From a checkpoint of a small mixture-of-experts model trained on Wikipedia: 272 SwiGLU neurons an expert, 3927 steps.
Below are experts of layer 3 (counted from 0) of a mixture-of-experts language model. Rows are named router (the router's row for the expert), gate (a neuron's input weights, with its number), up (a neuron's input weights, with its number), down (a neuron's output weights, with its number) and show model dimensions 528-575. Each number is 50 + 15 x the weight over its row's rms, rounded and kept within 0 to 99.
Before each expert's rows: "comes before" lists some tokens at least twice as common just after its tokens as in all text. This comes from a sample of Wikipedia text that the model never trained on. Tokens count by the router's weight.

# expert 8
comes before: " the", " a", " be", " his", " their", " its"
router:59 59 42 59 52 35 29 67 36 32 53 47 38 44 64 53 65 20 64 11 47 66 43 32 38 53 58 41 43 63 53 32 33 68 37 61 25 39 64 35 46 53 60 16 80 63 47 62
gate0:56 35 52 60 44 91 38 35 62 31 45 63 51 46 56 56 64 52 61 44 52 51 31 69 40 42 63 38 74 50 15 57 41 51 58 20 36 31 78 59 58 63 37 72 63 80 47 40
up0:63 67 41 53 49 43 61 45 77 66 52 57 46 69 20 41 60 30 30 80 72 20 61 73 73 57 53 38 41 28 50 28 47 56 63 67 32 50 58 52 47 48 54 56 16 56 42 51
down0:41 39 59 56 34 53 58 44 59 39 57 21 44 34 50 52 66 45 48 35 30 58 70 78 68 56 28 62 55 53 52 49 56 47 56 39 46 64 70 46 56 80 65 53 60 55 25 42
gate1:63 62 62 74 45 31 40 59 61 75 46 49 43 66 35 46 67 40 43 42 54 54 10 70 50 58 51 43 58 86 60 51 50 41 45 52 48 49 34 61 48 50 43 72 17 35 32 44
up1:15 61 60 53 19 31 40 49 59 84 45 39 50 53 44 29 50 35 53 44 71 61 28 33 67 61 73 60 63 47 73 41 22 34 45 55 57 71 57 59 77 43 61 44 66 46 54 53
down1:52 64 44 21 40 53 37 30 71 37 63 24 39 53 79 80 46 39 54 50 62 64 50 49 59 14 55 41 56 47 53 73 59 62 61 57 64 59 61 47 62 43 30 19 64 45 48 49
gate2:64 52 50 71 44 62 51 46 71 37 50 40 29 46 49 38 30 57 54 38 37 41 60 94 54 70 63 41 68 28 57 66 17 51 35 49 61 70 91 58 58 55 43 79 30 70 35 68
up2:40 49 40 60 32 32 74 43 16 45 40 21 46 38 46 60 72 41 58 46 58 59 40 38 55 32 46 75 63 39 31 63 77 51 29 57 40 64 57 54 48 34 66 48 52 30 32 54
down2:35 65 36 58 54 47 19 19 42 63 27 52 22 59 45 61 23 40 59 60 47 62 43 68 61 68 37 45 54 28 68 49 67 39 39 63 47 71 43 09 41 29 66 53 16 58 40 35
gate3:75 40 44 46 25 37 22 57 41 42 64 59 42 70 54 54 65 43 54 40 17 25 72 57 30 43 55 16 26 39 74 55 47 48 72 66 47 66 40 51 64 52 59 49 42 50 57 48
up3:51 36 07 27 47 58 56 66 50 46 47 32 71 61 66 38 48 69 53 49 46 35 47 47 68 19 59 79 79 71 42 52 42 66 22 73 69 49 56 66 67 44 44 55 54 37 46 60
down3:37 38 69 47 58 54 39 43 74 46 39 26 40 44 42 41 44 52 53 69 67 74 34 59 41 34 33 65 43 39 62 25 48 36 44 39 49 53 62 40 67 62 35 44 59 56 37 59
gate4:77 16 26 44 40 53 51 26 51 46 42 32 60 32 64 36 50 77 57 56 52 60 45 43 33 54 55 26 48 27 82 32 59 39 42 44 34 43 49 58 56 57 38 47 50 51 24 52
up4:08 71 71 48 66 46 49 39 36 39 57 45 60 54 46 42 54 56 43 61 65 36 47 76 64 71 45 10 43 41 49 44 35 55 30 75 68 29 51 73 60 62 65 60 51 87 51 64
down4:40 64 49 68 28 28 15 66 87 49 36 76 51 40 48 62 53 49 87 57 60 51 56 53 49 36 61 66 34 87 70 51 38 61 58 67 42 31 80 58 16 71 57 78 66 48 76 47
gate5:45 46 42 36 31 46 63 69 25 73 45 43 38 48 62 59 25 68 53 52 60 45 34 71 83 29 72 40 36 58 46 56 01 46 12 50 65 73 26 52 27 80 38 43 51 79 20 46
up5:87 43 17 40 29 65 39 62 47 69 70 35 45 53 30 46 54 04 52 57 40 37 38 59 54 45 60 37 54 41 76 51 64 47 62 46 62 43 64 50 75 46 54 38 34 44 62 34
down5:48 69 73 43 42 46 30 28 54 39 58 43 41 47 45 64 36 55 83 80 80 51 61 66 37 25 64 54 59 59 43 62 63 51 67 64 39 49 36 48 45 54 36 51 16 56 31 58
gate6:37 58 50 76 35 76 21 34 34 26 45 57 62 44 32 49 54 62 50 40 63 43 53 35 60 49 13 55 45 63 46 47 37 57 38 53 63 41 55 79 47 46 56 69 82 76 53 43
up6:43 65 47 28 52 75 58 36 46 37 66 72 42 41 32 35 69 62 44 42 36 52 44 74 33 41 45 54 76 59 57 25 51 38 32 68 45 49 60 36 51 66 42 54 40 60 69 28
down6:58 75 47 37 68 48 26 38 43 47 60 61 45 29 30 48 64 54 28 56 47 41 70 26 52 53 70 57 65 30 34 72 56 55 53 46 39 53 56 54 28 56 59 57 44 51 45 48
gate7:27 35 51 56 60 26 37 46 02 32 85 44 59 46 56 70 76 34 38 71 42 64 54 48 40 34 24 60 54 67 87 35 54 50 62 63 45 52 57 67 53 54 54 35 40 70 21 44
up7:40 56 42 55 57 48 51 43 65 63 36 37 53 57 42 63 24 60 42 27 46 63 51 38 49 86 28 23 45 35 47 90 65 30 19 43 59 68 58 41 39 55 44 77 24 54 58 53
down7:51 60 62 50 48 47 60 66 48 41 40 38 45 45 57 74 32 29 53 64 53 60 24 65 53 67 14 61 40 23 21 56 45 71 44 48 52 65 42 24 39 18 53 28 46 49 54 44
gate8:54 55 37 71 33 82 50 48 66 47 19 64 14 76 51 58 48 58 37 56 49 45 52 42 70 24 42 51 49 49 56 38 52 40 47 55 46 36 56 07 39 57 89 52 49 51 62 31
up8:46 58 68 74 47 31 65 47 71 86 31 28 62 61 54 61 36 20 77 54 53 65 72 66 44 35 57 43 53 51 70 54 56 65 58 62 59 55 55 70 28 45 59 51 38 45 27 39
down8:54 56 49 27 23 43 29 47 64 59 30 30 36 51 58 55 64 41 34 67 76 57 40 32 57 47 56 64 76 57 45 25 31 40 29 62 58 63 53 40 75 53 76 70 21 57 48 41
gate9:17 48 39 49 55 48 63 42 58 56 43 69 80 74 71 48 21 39 77 33 56 65 45 51 76 51 69 64 65 63 54 52 29 63 17 34 68 54 48 70 62 43 59 40 67 59 74 69
up9:65 59 48 44 18 81 59 60 75 75 50 54 60 90 49 72 53 76 45 71 48 66 45 34 50 65 48 36 37 64 48 51 55 53 49 59 51 41 36 28 26 26 16 52 12 54 38 60
down9:41 39 06 63 21 43 48 62 57 58 49 69 97 41 56 20 58 69 37 23 38 18 48 60 44 53 60 48 28 38 37 46 43 59 49 22 50 61 50 47 37 51 51 73 48 24 73 41
gate10:37 66 58 61 36 74 46 48 16 47 33 42 69 38 76 64 57 56 35 48 45 30 64 19 57 57 24 57 61 47 47 32 36 49 35 40 26 23 44 39 36 62 92 68 47 61 40 62
up10:48 51 51 41 27 48 27 30 63 48 43 44 63 51 30 61 70 49 39 42 55 27 24 11 39 31 60 70 60 65 66 41 49 47 35 38 50 47 34 55 62 30 56 65 72 33 68 56
down10:52 49 56 47 74 38 51 56 49 31 48 52 63 30 69 48 53 52 61 55 51 55 55 42 45 65 61 51 41 39 65 46 46 47 42 57 48 42 32 47 41 48 30 75 61 76 67 56
gate11:36 57 32 68 58 54 53 63 39 25 35 59 46 32 25 29 71 56 56 48 49 52 45 56 68 52 38 55 47 33 33 50 26 33 27 52 83 78 47 81 17 37 21 81 27 57 56 63
up11:45 61 29 72 47 51 77 62 47 36 51 79 48 29 30 21 73 55 68 45 57 68 57 33 56 65 21 69 44 57 31 70 34 55 18 62 77 71 32 48 28 65 40 59 27 45 71 77
down11:53 13 44 57 66 37 40 39 33 42 43 52 46 48 57 69 77 59 37 66 43 36 61 42 59 14 52 56 57 52 61 21 40 45 59 56 27 18 67 44 52 32 56 62 68 55 55 39
gate12:28 18 45 42 27 33 57 59 55 43 56 53 51 37 52 37 59 13 72 60 43 67 62 64 66 65 73 28 49 41 50 31 39 62 60 34 45 59 79 31 43 62 53 58 60 45 52 43
up12:77 51 67 96 70 49 40 54 58 66 32 61 44 42 61 57 36 54 27 21 44 82 36 51 46 71 34 47 71 59 22 46 51 61 75 84 46 52 56 41 42 53 54 56 42 33 25 35
down12:24 53 25 67 56 66 49 50 77 18 61 66 47 43 68 39 53 23 43 64 90 20 39 56 60 69 40 40 44 58 69 42 28 31 50 37 55 48 46 39 61 52 53 38 60 35 43 65
gate13:55 55 45 57 54 33 60 48 72 51 30 29 41 50 68 31 57 65 50 48 48 72 38 36 47 69 34 75 43 51 63 69 48 60 90 85 60 27 79 78 25 57 40 51 41 59 35 38
up13:73 60 54 55 25 54 38 60 43 48 31 54 64 76 48 34 55 69 46 33 40 48 58 53 39 49 93 37 48 66 35 29 51 72 66 53 76 42 46 50 53 54 60 62 66 36 51 62
down13:57 49 25 57 35 39 58 53 66 66 38 34 67 68 42 58 31 40 45 32 29 53 37 41 53 83 46 36 37 65 34 54 63 37 53 67 34 67 32 51 46 67 72 35 64 57 39 68
gate14:47 50 37 35 47 49 43 47 46 35 68 24 43 53 57 20 55 38 48 59 43 61 42 51 29 44 64 55 69 62 37 49 58 61 60 35 70 49 48 47 49 36 39 23 71 33 62 50
up14:82 49 60 54 43 66 46 66 56 78 71 58 58 42 41 49 64 68 48 46 47 48 50 26 47 41 69 27 48 95 47 37 22 50 58 49 66 41 37 30 50 63 69 56 49 43 40 78
down14:58 27 63 42 45 47 47 67 54 66 51 44 33 34 59 54 48 40 18 54 40 28 56 50 43 50 42 38 41 58 56 44 30 56 19 46 46 43 57 67 47 63 42 53 62 47 48 67
gate15:51 31 45 63 44 47 45 41 66 37 41 72 55 51 60 29 69 54 50 58 33 48 23 51 49 43 46 72 54 74 68 49 63 36 27 29 38 44 50 49 41 71 46 17 43 40 37 63
up15:48 56 56 60 48 38 41 83 43 67 37 72 66 64 50 55 64 26 43 43 33 54 68 23 64 38 70 42 41 36 21 41 63 55 61 68 36 30 25 62 25 70 66 62 34 63 34 71
down15:36 45 64 45 32 34 44 54 32 61 61 42 47 35 53 43 08 36 45 44 46 48 41 60 44 75 25 18 50 64 40 59 51 26 75 52 44 47 59 44 40 39 62 60 54 55 57 49
gate16:63 49 43 62 55 34 50 46 95 35 50 46 41 53 32 53 38 41 49 48 69 55 47 57 22 24 36 69 56 40 73 66 53 62 20 84 63 42 61 39 62 40 34 40 68 28 47 30
up16:46 45 56 57 41 35 29 57 57 28 42 49 67 43 59 36 25 45 39 42 62 63 34 46 24 42 51 21 42 58 66 47 42 71 42 84 51 54 29 39 50 66 70 56 59 68 42 35
down16:30 52 67 73 44 39 35 37 48 55 40 85 46 68 78 74 40 41 42 63 62 39 18 30 70 53 67 55 71 75 40 46 60 38 52 41 69 34 67 54 69 54 21 48 43 28 44 68
gate17:71 48 32 42 75 63 48 44 40 38 83 80 45 61 65 37 42 47 41 24 28 47 36 63 40 46 47 51 38 33 69 60 57 34 54 54 54 68 45 42 45 52 46 67 52 41 45 44
up17:51 51 55 09 44 61 52 81 81 40 28 65 43 24 44 38 41 36 77 41 40 59 71 30 56 60 83 51 51 36 33 41 79 51 44 59 48 66 70 22 56 42 40 77 82 61 62 78
down17:75 57 62 49 63 52 33 36 35 43 69 79 38 35 64 79 10 25 58 63 37 50 36 41 60 43 41 35 52 39 22 55 60 48 63 51 50 77 51 34 45 34 50 43 73 52 46 43
gate18:36 60 58 53 54 74 38 56 69 80 49 35 36 32 45 50 52 56 68 53 49 38 37 48 68 62 36 49 68 74 31 53 16 37 23 62 69 44 50 43 47 22 68 54 38 31 64 43
up18:38 56 50 41 74 39 55 48 81 55 39 63 68 21 47 37 42 77 44 36 76 80 49 66 84 63 34 54 66 65 61 53 44 39 21 44 38 28 61 32 51 51 51 29 53 71 63 49
down18:80 39 75 41 65 34 35 43 77 30 55 21 24 37 44 53 52 45 39 55 51 59 63 48 63 72 49 54 76 37 52 62 44 42 72 59 42 29 90 44 58 46 60 21 60 43 45 48
gate19:18 29 57 60 56 55 54 52 42 27 31 61 33 44 50 45 87 61 49 48 60 82 36 46 82 50 76 60 67 28 42 47 76 33 41 35 45 32 58 63 68 71 53 51 26 63 38 18
up19:37 72 17 67 51 44 37 49 79 51 37 33 46 58 51 30 37 55 40 79 79 55 45 50 43 36 38 60 54 27 55 58 53 34 31 76 27 41 55 74 34 60 75 45 82 25 42 59
down19:76 46 35 26 49 46 52 28 42 71 48 50 58 48 55 57 52 40 70 58 75 61 58 50 32 50 24 76 32 47 75 30 69 20 30 48 48 51 26 54 58 66 61 54 49 45 71 57
gate20:99 65 37 52 35 58 86 32 51 13 46 46 52 25 63 38 42 34 46 37 50 38 51 63 40 51 58 35 23 51 05 46 38 61 62 74 67 59 66 51 33 23 38 42 44 69 48 50
up20:46 63 33 60 42 45 32 55 46 48 53 45 59 50 32 36 63 53 46 71 59 77 53 29 57 42 14 51 50 64 31 61 56 38 48 63 27 66 24 54 12 47 46 49 29 45 53 39
down20:55 70 39 48 81 62 31 53 39 28 41 56 64 28 61 37 35 59 59 47 74 44 77 64 56 54 48 44 40 60 60 56 61 41 42 67 49 42 43 22 49 41 46 33 37 31 30 41
gate21:72 43 37 16 47 57 71 83 52 40 52 57 60 57 42 40 44 52 62 35 51 66 51 51 63 39 48 70 29 63 42 47 25 53 62 23 88 69 59 51 26 52 60 47 30 36 42 86
up21:37 46 54 47 48 65 55 50 44 69 47 34 75 39 46 47 55 47 53 55 20 55 48 38 32 30 41 69 34 31 32 30 63 38 51 78 38 38 40 22 50 28 49 43 43 44 55 70
down21:52 44 26 64 53 83 54 82 42 40 72 34 56 30 31 66 48 39 46 46 21 39 53 32 32 24 39 49 58 39 66 40 66 48 43 47 48 32 66 52 42 45 59 26 33 72 51 43
gate22:81 52 53 65 54 45 56 62 40 37 53 33 55 62 41 42 67 69 42 52 63 53 17 36 75 34 36 57 37 55 73 25 37 34 64 43 43 70 76 44 30 60 65 38 65 58 47 50
up22:58 63 63 44 44 45 28 54 64 31 57 79 65 28 68 52 36 46 34 33 53 61 44 35 42 57 59 39 49 24 38 75 44 66 24 45 58 44 67 79 52 47 43 46 38 52 15 75
down22:69 62 59 40 53 59 54 54 48 44 39 39 58 27 56 62 65 30 61 48 22 66 40 50 37 43 64 57 60 63 41 47 43 84 30 54 56 59 66 71 45 42 28 57 50 35 42 51
gate23:62 35 34 38 49 62 41 49 65 54 39 65 40 81 38 31 57 46 77 23 37 52 64 38 62 51 82 48 36 45 44 28 23 60 46 35 22 74 63 40 29 40 49 62 27 68 50 36
up23:46 60 58 64 65 39 40 66 68 54 69 59 47 57 76 64 48 39 25 26 42 52 34 69 59 62 30 67 59 52 42 23 34 46 42 88 65 50 51 64 76 45 94 67 63 21 34 47
down23:62 50 79 69 81 43 77 29 66 48 54 68 53 48 45 53 69 76 25 74 56 51 38 24 66 67 49 36 49 40 48 57 33 11 61 49 50 54 57 49 52 84 47 41 47 22 36 59
gate24:53 30 30 40 45 46 65 60 54 19 44 49 22 43 47 40 54 51 22 51 45 44 38 68 51 38 43 76 70 55 46 55 60 35 46 47 28 53 46 46 56 48 42 45 35 52 64 46
up24:49 60 59 79 29 22 60 41 66 42 50 36 64 42 58 41 80 64 45 48 31 38 34 50 40 43 32 43 37 47 66 56 27 39 24 45 58 46 53 67 50 46 56 54 58 64 44 29
down24:50 46 43 49 49 66 51 50 43 74 75 46 29 41 61 36 59 68 38 61 31 57 25 12 18 69 51 33 54 22 58 60 57 46 41 30 63 51 81 60 55 76 62 46 55 54 36 57
gate25:25 60 68 37 38 41 38 56 38 74 62 35 47 42 60 42 40 44 30 46 49 50 61 46 60 49 51 72 48 65 46 50 62 62 60 51 60 85 55 46 66 54 42 59 49 35 49 52
up25:70 72 63 46 17 59 48 40 57 32 56 36 73 53 39 57 49 62 46 75 37 30 49 59 08 58 78 56 38 35 41 59 60 53 70 27 44 11 62 23 48 51 86 41 49 50 32 59
down25:37 50 47 70 55 84 90 70 29 56 29 25 43 36 51 43 33 27 69 51 33 58 72 53 39 50 83 62 42 23 51 35 53 49 46 45 42 44 50 34 43 51 85 58 60 60 21 37
gate26:80 60 25 48 30 52 43 70 57 50 49 31 67 42 43 37 78 50 62 55 30 56 44 39 44 50 63 62 41 72 54 48 43 23 42 59 60 79 64 54 21 29 76 24 47 40 40 44
up26:43 56 53 60 75 69 59 66 34 46 51 56 63 41 52 38 72 75 41 60 59 72 43 48 46 76 33 68 11 51 68 52 50 58 56 50 41 52 25 59 60 63 41 50 51 50 40 72
down26:57 49 30 42 43 58 14 34 65 51 54 27 60 07 36 58 37 40 62 55 61 81 51 57 52 59 52 45 56 57 41 43 57 46 23 31 21 43 41 53 34 42 32 46 49 57 75 53
gate27:31 43 49 33 68 42 29 76 64 54 77 41 63 47 45 48 54 70 51 32 55 45 55 39 52 64 61 46 68 31 39 44 57 52 18 48 54 63 41 41 54 47 49 52 34 36 30 41
up27:50 58 47 68 55 46 55 43 63 52 34 51 46 44 66 42 55 45 60 55 59 51 32 62 52 67 36 35 75 42 36 49 48 22 06 28 63 64 69 62 46 51 41 56 47 41 46 31
down27:39 39 62 58 63 39 42 15 70 40 38 71 58 54 43 54 50 49 48 54 62 56 47 42 51 75 58 49 19 44 46 61 41 31 44 22 63 29 64 71 29 65 33 52 16 53 51 39
gate28:49 60 65 56 77 67 50 38 49 49 57 79 01 54 37 34 92 49 27 45 29 58 43 39 36 64 44 70 56 68 50 32 66 33 24 55 65 39 47 17 53 72 76 67 69 60 76 57
up28:57 56 39 45 23 40 25 44 42 66 48 34 73 15 29 51 82 45 52 29 49 65 51 55 67 52 69 54 45 83 72 53 63 53 64 61 39 42 60 73 56 25 54 63 60 54 14 70
down28:35 39 54 55 37 47 51 55 42 59 41 38 50 31 32 79 74 63 62 64 74 55 62 40 34 65 69 57 60 43 64 63 48 72 60 75 36 48 29 71 54 74 40 52 33 54 45 70
gate29:53 61 32 53 65 78 63 75 29 55 48 57 27 21 57 41 51 45 68 64 59 44 37 53 70 61 36 50 56 49 41 37 13 25 67 70 46 64 63 46 53 32 60 82 47 75 98 66
up29:48 72 30 29 32 48 63 39 60 43 56 63 32 53 37 43 36 27 54 58 62 49 68 74 34 42 37 39 71 49 51 44 58 65 70 60 56 54 60 51 35 38 41 68 36 45 40 63
down29:56 44 16 46 44 47 36 47 58 50 27 33 51 32 43 30 55 60 37 37 45 52 55 49 51 27 68 44 43 46 83 45 40 77 35 81 59 47 28 48 59 46 45 82 67 53 62 51
gate30:57 55 50 70 40 31 74 67 80 28 43 47 33 72 49 41 17 55 63 53 70 50 39 55 63 73 55 45 33 48 60 30 67 61 41 13 27 66 55 63 71 51 52 34 44 57 28 34
up30:59 50 66 53 21 43 39 53 48 46 36 54 51 50 61 39 55 52 37 13 40 54 30 23 55 49 44 14 44 31 45 53 60 91 49 48 56 63 54 55 39 67 28 63 60 25 59 39
down30:70 59 22 59 42 51 58 56 37 59 31 71 80 61 50 68 71 68 59 49 47 48 11 47 44 61 57 63 53 52 61 53 27 69 44 65 46 36 36 75 53 52 85 42 33 45 65 45
gate31:12 32 40 31 51 64 61 62 58 24 36 64 33 48 25 52 54 53 51 65 52 52 14 63 73 41 45 60 71 54 48 43 32 38 18 55 54 51 43 50 68 57 68 42 35 60 70 43
up31:46 46 64 55 74 53 50 65 66 48 33 48 39 55 20 47 63 61 23 39 41 57 65 39 39 39 74 68 59 82 65 54 72 73 61 65 45 31 36 37 44 77 25 78 77 49 11 51
down31:69 53 43 64 39 75 77 53 54 29 66 22 39 43 50 54 37 44 48 78 51 42 61 74 90 67 41 64 44 29 42 75 51 71 61 66 55 65 31 70 47 57 39 49 50 48 60 47
gate32:35 54 35 63 38 41 50 65 43 78 31 48 58 58 50 44 53 34 35 35 44 83 60 49 37 68 53 48 28 73 49 40 64 49 64 43 63 56 98 24 49 35 43 75 60 50 35 53
up32:61 63 61 46 54 31 41 42 44 76 49 52 61 56 21 47 65 40 52 57 66 42 57 36 42 40 76 66 25 84 40 49 32 24 49 45 63 43 61 77 66 36 40 39 67 48 53 59
down32:23 54 83 59 32 26 59 63 44 43 41 65 80 47 41 53 51 48 60 19 74 42 56 68 38 42 63 45 53 60 70 61 29 47 30 79 22 34 64 64 43 49 34 40 35 48 31 48
gate33:47 21 19 24 64 29 60 38 54 76 54 44 60 33 44 46 59 39 54 57 47 47 41 25 67 86 57 23 42 47 79 46 52 46 40 45 71 80 51 64 40 54 44 40 38 47 77 40
up33:53 37 48 62 59 56 70 33 45 63 50 56 62 50 38 51 61 43 59 79 70 29 51 53 75 54 55 36 50 48 49 31 46 25 66 47 42 29 28 50 52 29 49 77 56 38 34 57
down33:41 39 42 78 48 64 25 45 51 63 67 43 48 51 62 32 48 48 58 50 83 58 64 72 65 87 34 22 50 25 42 65 45 67 23 35 81 71 49 27 69 39 58 60 42 57 64 48
gate34:37 54 49 59 71 62 39 67 59 31 15 44 42 28 50 40 24 48 53 54 33 63 53 76 52 41 76 69 49 56 68 75 58 65 36 20 58 59 54 65 44 50 30 29 32 55 32 35
up34:56 13 56 40 73 27 78 47 55 39 38 56 37 52 45 54 28 57 18 60 44 68 44 52 37 62 53 44 65 46 69 29 46 69 60 50 50 99 23 42 45 37 67 30 67 33 45 49
down34:45 61 63 44 45 36 52 28 36 47 51 33 42 21 46 55 36 60 10 73 87 52 47 58 57 38 68 52 62 55 47 69 32 30 26 47 55 34 48 51 41 42 54 53 54 32 45 64
gate35:53 74 34 58 33 65 60 49 57 37 69 36 30 31 49 46 67 53 68 23 53 61 22 41 46 55 31 48 32 66 50 56 56 61 60 55 62 59 51 36 57 62 59 50 36 71 66 22
up35:40 34 44 37 29 56 54 61 56 57 49 43 93 53 64 42 40 28 39 69 44 61 42 47 51 38 70 36 54 32 47 59 43 33 25 73 78 44 60 65 44 43 52 49 36 56 80 38
down35:58 37 40 54 62 49 46 46 73 61 74 52 49 49 40 61 48 38 56 56 30 65 28 80 58 79 66 56 48 41 26 66 48 77 51 45 70 87 62 39 45 53 51 49 58 54 61 50
gate36:61 50 51 49 37 17 60 64 53 64 48 43 61 43 53 96 68 27 56 21 32 29 44 52 56 46 33 50 15 48 59 60 43 38 75 57 77 28 55 41 35 34 52 35 51 71 40 48
up36:37 67 45 22 42 36 62 48 19 32 14 41 34 65 39 61 61 47 65 50 52 57 55 58 19 39 46 10 21 44 54 44 43 31 13 76 43 55 43 48 49 32 57 51 42 55 45 16
down36:34 12 38 51 48 55 50 49 53 37 33 57 52 44 73 40 47 51 26 44 43 51 22 45 68 44 45 71 36 28 62 48 50 58 47 49 39 42 60 46 62 41 40 49 54 51 35 69
gate37:64 43 58 57 25 37 55 62 62 35 94 43 39 37 78 51 66 61 63 22 46 60 51 70 45 56 43 58 64 67 48 43 72 65 31 35 68 54 51 50 48 26 50 44 54 42 33 38
up37:55 55 43 44 52 30 53 56 37 29 62 49 48 19 65 52 71 34 48 28 43 61 32 35 58 35 47 35 33 58 61 71 59 33 67 87 47 38 41 76 58 40 60 43 32 25 37 40
down37:73 48 32 75 58 40 59 38 18 63 40 50 55 80 46 57 80 34 50 59 68 43 38 49 49 44 20 61 44 47 36 39 40 41 31 56 40 62 51 48 54 53 71 80 13 77 48 71
gate38:67 32 31 47 48 57 50 62 46 57 60 63 40 90 50 58 69 58 36 51 55 42 35 51 47 72 53 56 63 48 57 32 48 22 57 55 69 53 53 64 60 55 52 45 43 84 79 75
up38:49 54 66 44 53 52 41 49 35 53 46 62 47 37 61 61 31 47 69 51 43 64 75 38 45 56 54 45 44 48 58 54 53 62 75 48 49 58 56 38 42 53 61 17 40 35 36 53
down38:60 42 79 52 44 58 64 34 39 35 54 42 45 40 40 59 33 36 49 67 70 53 60 24 40 39 52 55 41 48 76 53 47 41 39 26 36 33 33 89 74 33 61 21 53 34 39 46
gate39:53 51 52 65 44 43 76 45 66 50 30 33 66 42 75 57 13 44 19 47 49 54 61 53 59 41 64 59 40 73 46 80 49 27 48 48 69 65 51 52 32 43 23 41 63 70 67 42
up39:74 63 43 46 55 16 50 65 62 84 34 60 32 16 52 40 59 73 80 64 15 46 67 65 57 43 71 68 39 71 57 50 80 36 63 72 83 53 43 42 53 55 32 46 52 41 57 77
down39:20 27 67 46 77 30 40 49 44 35 62 63 30 45 58 42 66 53 33 52 57 32 66 53 44 46 45 27 57 62 58 53 48 44 60 72 46 65 48 61 50 47 39 34 62 73 35 64
gate40:33 69 41 55 45 67 38 65 50 54 60 49 40 47 45 50 75 38 69 53 42 41 70 71 20 41 55 43 71 48 35 61 37 53 30 60 51 49 57 49 35 71 46 53 36 43 58 34
up40:66 42 35 33 64 51 72 65 34 22 43 38 59 83 39 64 58 62 27 47 56 23 63 51 59 58 60 70 38 38 55 49 55 66 73 66 54 58 31 45 52 70 57 56 29 65 67 36
down40:61 45 45 56 63 38 53 39 46 52 41 62 52 50 60 49 59 62 62 56 37 37 49 52 62 64 41 51 37 78 40 73 52 50 50 40 64 08 33 66 39 55 46 34 71 64 51 61
gate41:61 53 35 33 39 44 62 59 62 70 40 53 55 55 41 40 41 25 42 12 28 34 32 68 60 35 35 44 38 66 63 34 55 73 50 60 37 73 40 86 36 61 44 53 57 38 48 50
up41:59 33 53 61 41 52 30 61 36 49 60 48 25 47 67 57 50 60 53 45 47 65 49 62 58 44 44 49 53 40 49 49 72 71 47 65 58 75 30 34 80 27 36 57 64 45 66 13
down41:56 56 73 48 49 65 31 55 41 50 24 56 33 31 62 54 58 54 49 87 30 54 74 34 65 57 40 63 73 36 64 68 76 72 46 60 49 53 53 53 26 49 41 37 49 71 61 56
gate42:56 58 36 76 89 74 64 30 33 43 35 35 50 70 56 46 62 45 33 72 59 61 23 30 82 35 56 50 57 41 66 47 29 47 35 65 52 62 60 86 24 47 71 38 39 57 43 39
up42:25 39 57 22 56 25 37 36 69 73 32 65 31 57 27 61 57 61 68 49 49 21 34 41 37 78 43 62 31 44 49 55 61 34 36 39 61 35 54 41 63 69 65 45 63 47 45 46
down42:53 61 34 37 30 31 40 19 35 49 84 47 24 47 58 44 42 14 47 43 43 57 58 54 68 54 63 26 27 41 55 57 60 59 53 10 46 54 31 86 43 54 44 45 76 65 34 57
gate43:29 41 61 44 58 60 79 95 47 41 36 63 44 54 75 64 50 49 69 37 53 63 41 50 71 72 56 50 36 42 32 23 50 49 61 55 47 47 68 53 49 68 24 40 35 79 46 53
up43:47 48 45 50 27 11 36 45 47 44 52 58 61 44 63 68 21 29 50 32 60 59 70 17 37 62 38 41 43 48 61 41 35 55 62 76 40 28 64 26 64 50 53 47 60 26 37 61
down43:61 52 75 62 70 56 64 52 45 83 69 68 73 52 66 73 55 44 48 47 49 52 18 43 43 41 55 53 61 44 58 53 42 53 61 41 39 43 38 58 71 33 63 45 58 60 34 47
gate44:47 27 62 47 64 37 30 57 36 30 38 44 60 56 61 52 56 28 65 42 40 57 24 74 55 41 69 35 36 19 73 47 32 48 39 69 46 61 75 76 99 49 30 52 44 49 73 58
up44:40 47 62 66 63 53 39 61 26 59 64 79 63 54 54 62 48 57 64 54 58 49 20 49 29 73 44 26 71 25 30 23 30 67 30 48 54 33 69 12 39 58 26 30 34 79 78 45
down44:53 24 52 60 52 30 50 42 31 41 48 44 50 42 55 31 58 36 38 30 71 68 58 68 65 52 71 45 50 47 38 50 51 36 29 43 42 57 59 37 74 50 50 58 96 47 41 52
gate45:45 29 46 52 52 53 45 40 46 44 32 44 40 39 37 39 52 50 49 48 28 64 28 18 42 48 52 45 75 38 66 63 45 36 63 45 41 74 33 55 32 29 71 65 45 49 64 69
up45:66 45 55 57 46 46 56 49 46 50 58 50 54 56 71 49 45 73 65 81 39 24 54 40 45 58 53 46 43 57 52 36 38 70 62 17 52 52 56 81 57 55 44 57 40 53 42 76
down45:52 38 65 64 42 36 75 53 56 64 51 41 51 67 56 46 53 70 45 52 57 55 64 64 55 36 43 15 49 63 84 72 43 56 65 56 41 68 59 58 35 70 21 61 83 48 48 86
gate46:52 75 29 60 65 54 71 40 55 71 37 33 40 79 81 33 49 66 39 37 43 61 54 23 58 58 66 64 68 67 42 63 60 31 62 57 50 60 24 48 39 50 54 59 39 40 55 46
up46:61 53 58 57 43 59 56 49 43 53 39 67 53 34 62 51 36 31 52 23 62 43 32 70 61 60 46 53 64 43 74 51 31 40 59 48 43 54 16 68 18 56 58 49 81 62 35 60
down46:24 44 49 40 58 46 26 45 32 50 44 59 56 40 59 30 55 56 47 35 70 34 59 70 38 35 36 58 62 37 92 30 43 33 46 34 42 61 38 44 39 51 56 57 50 50 44 39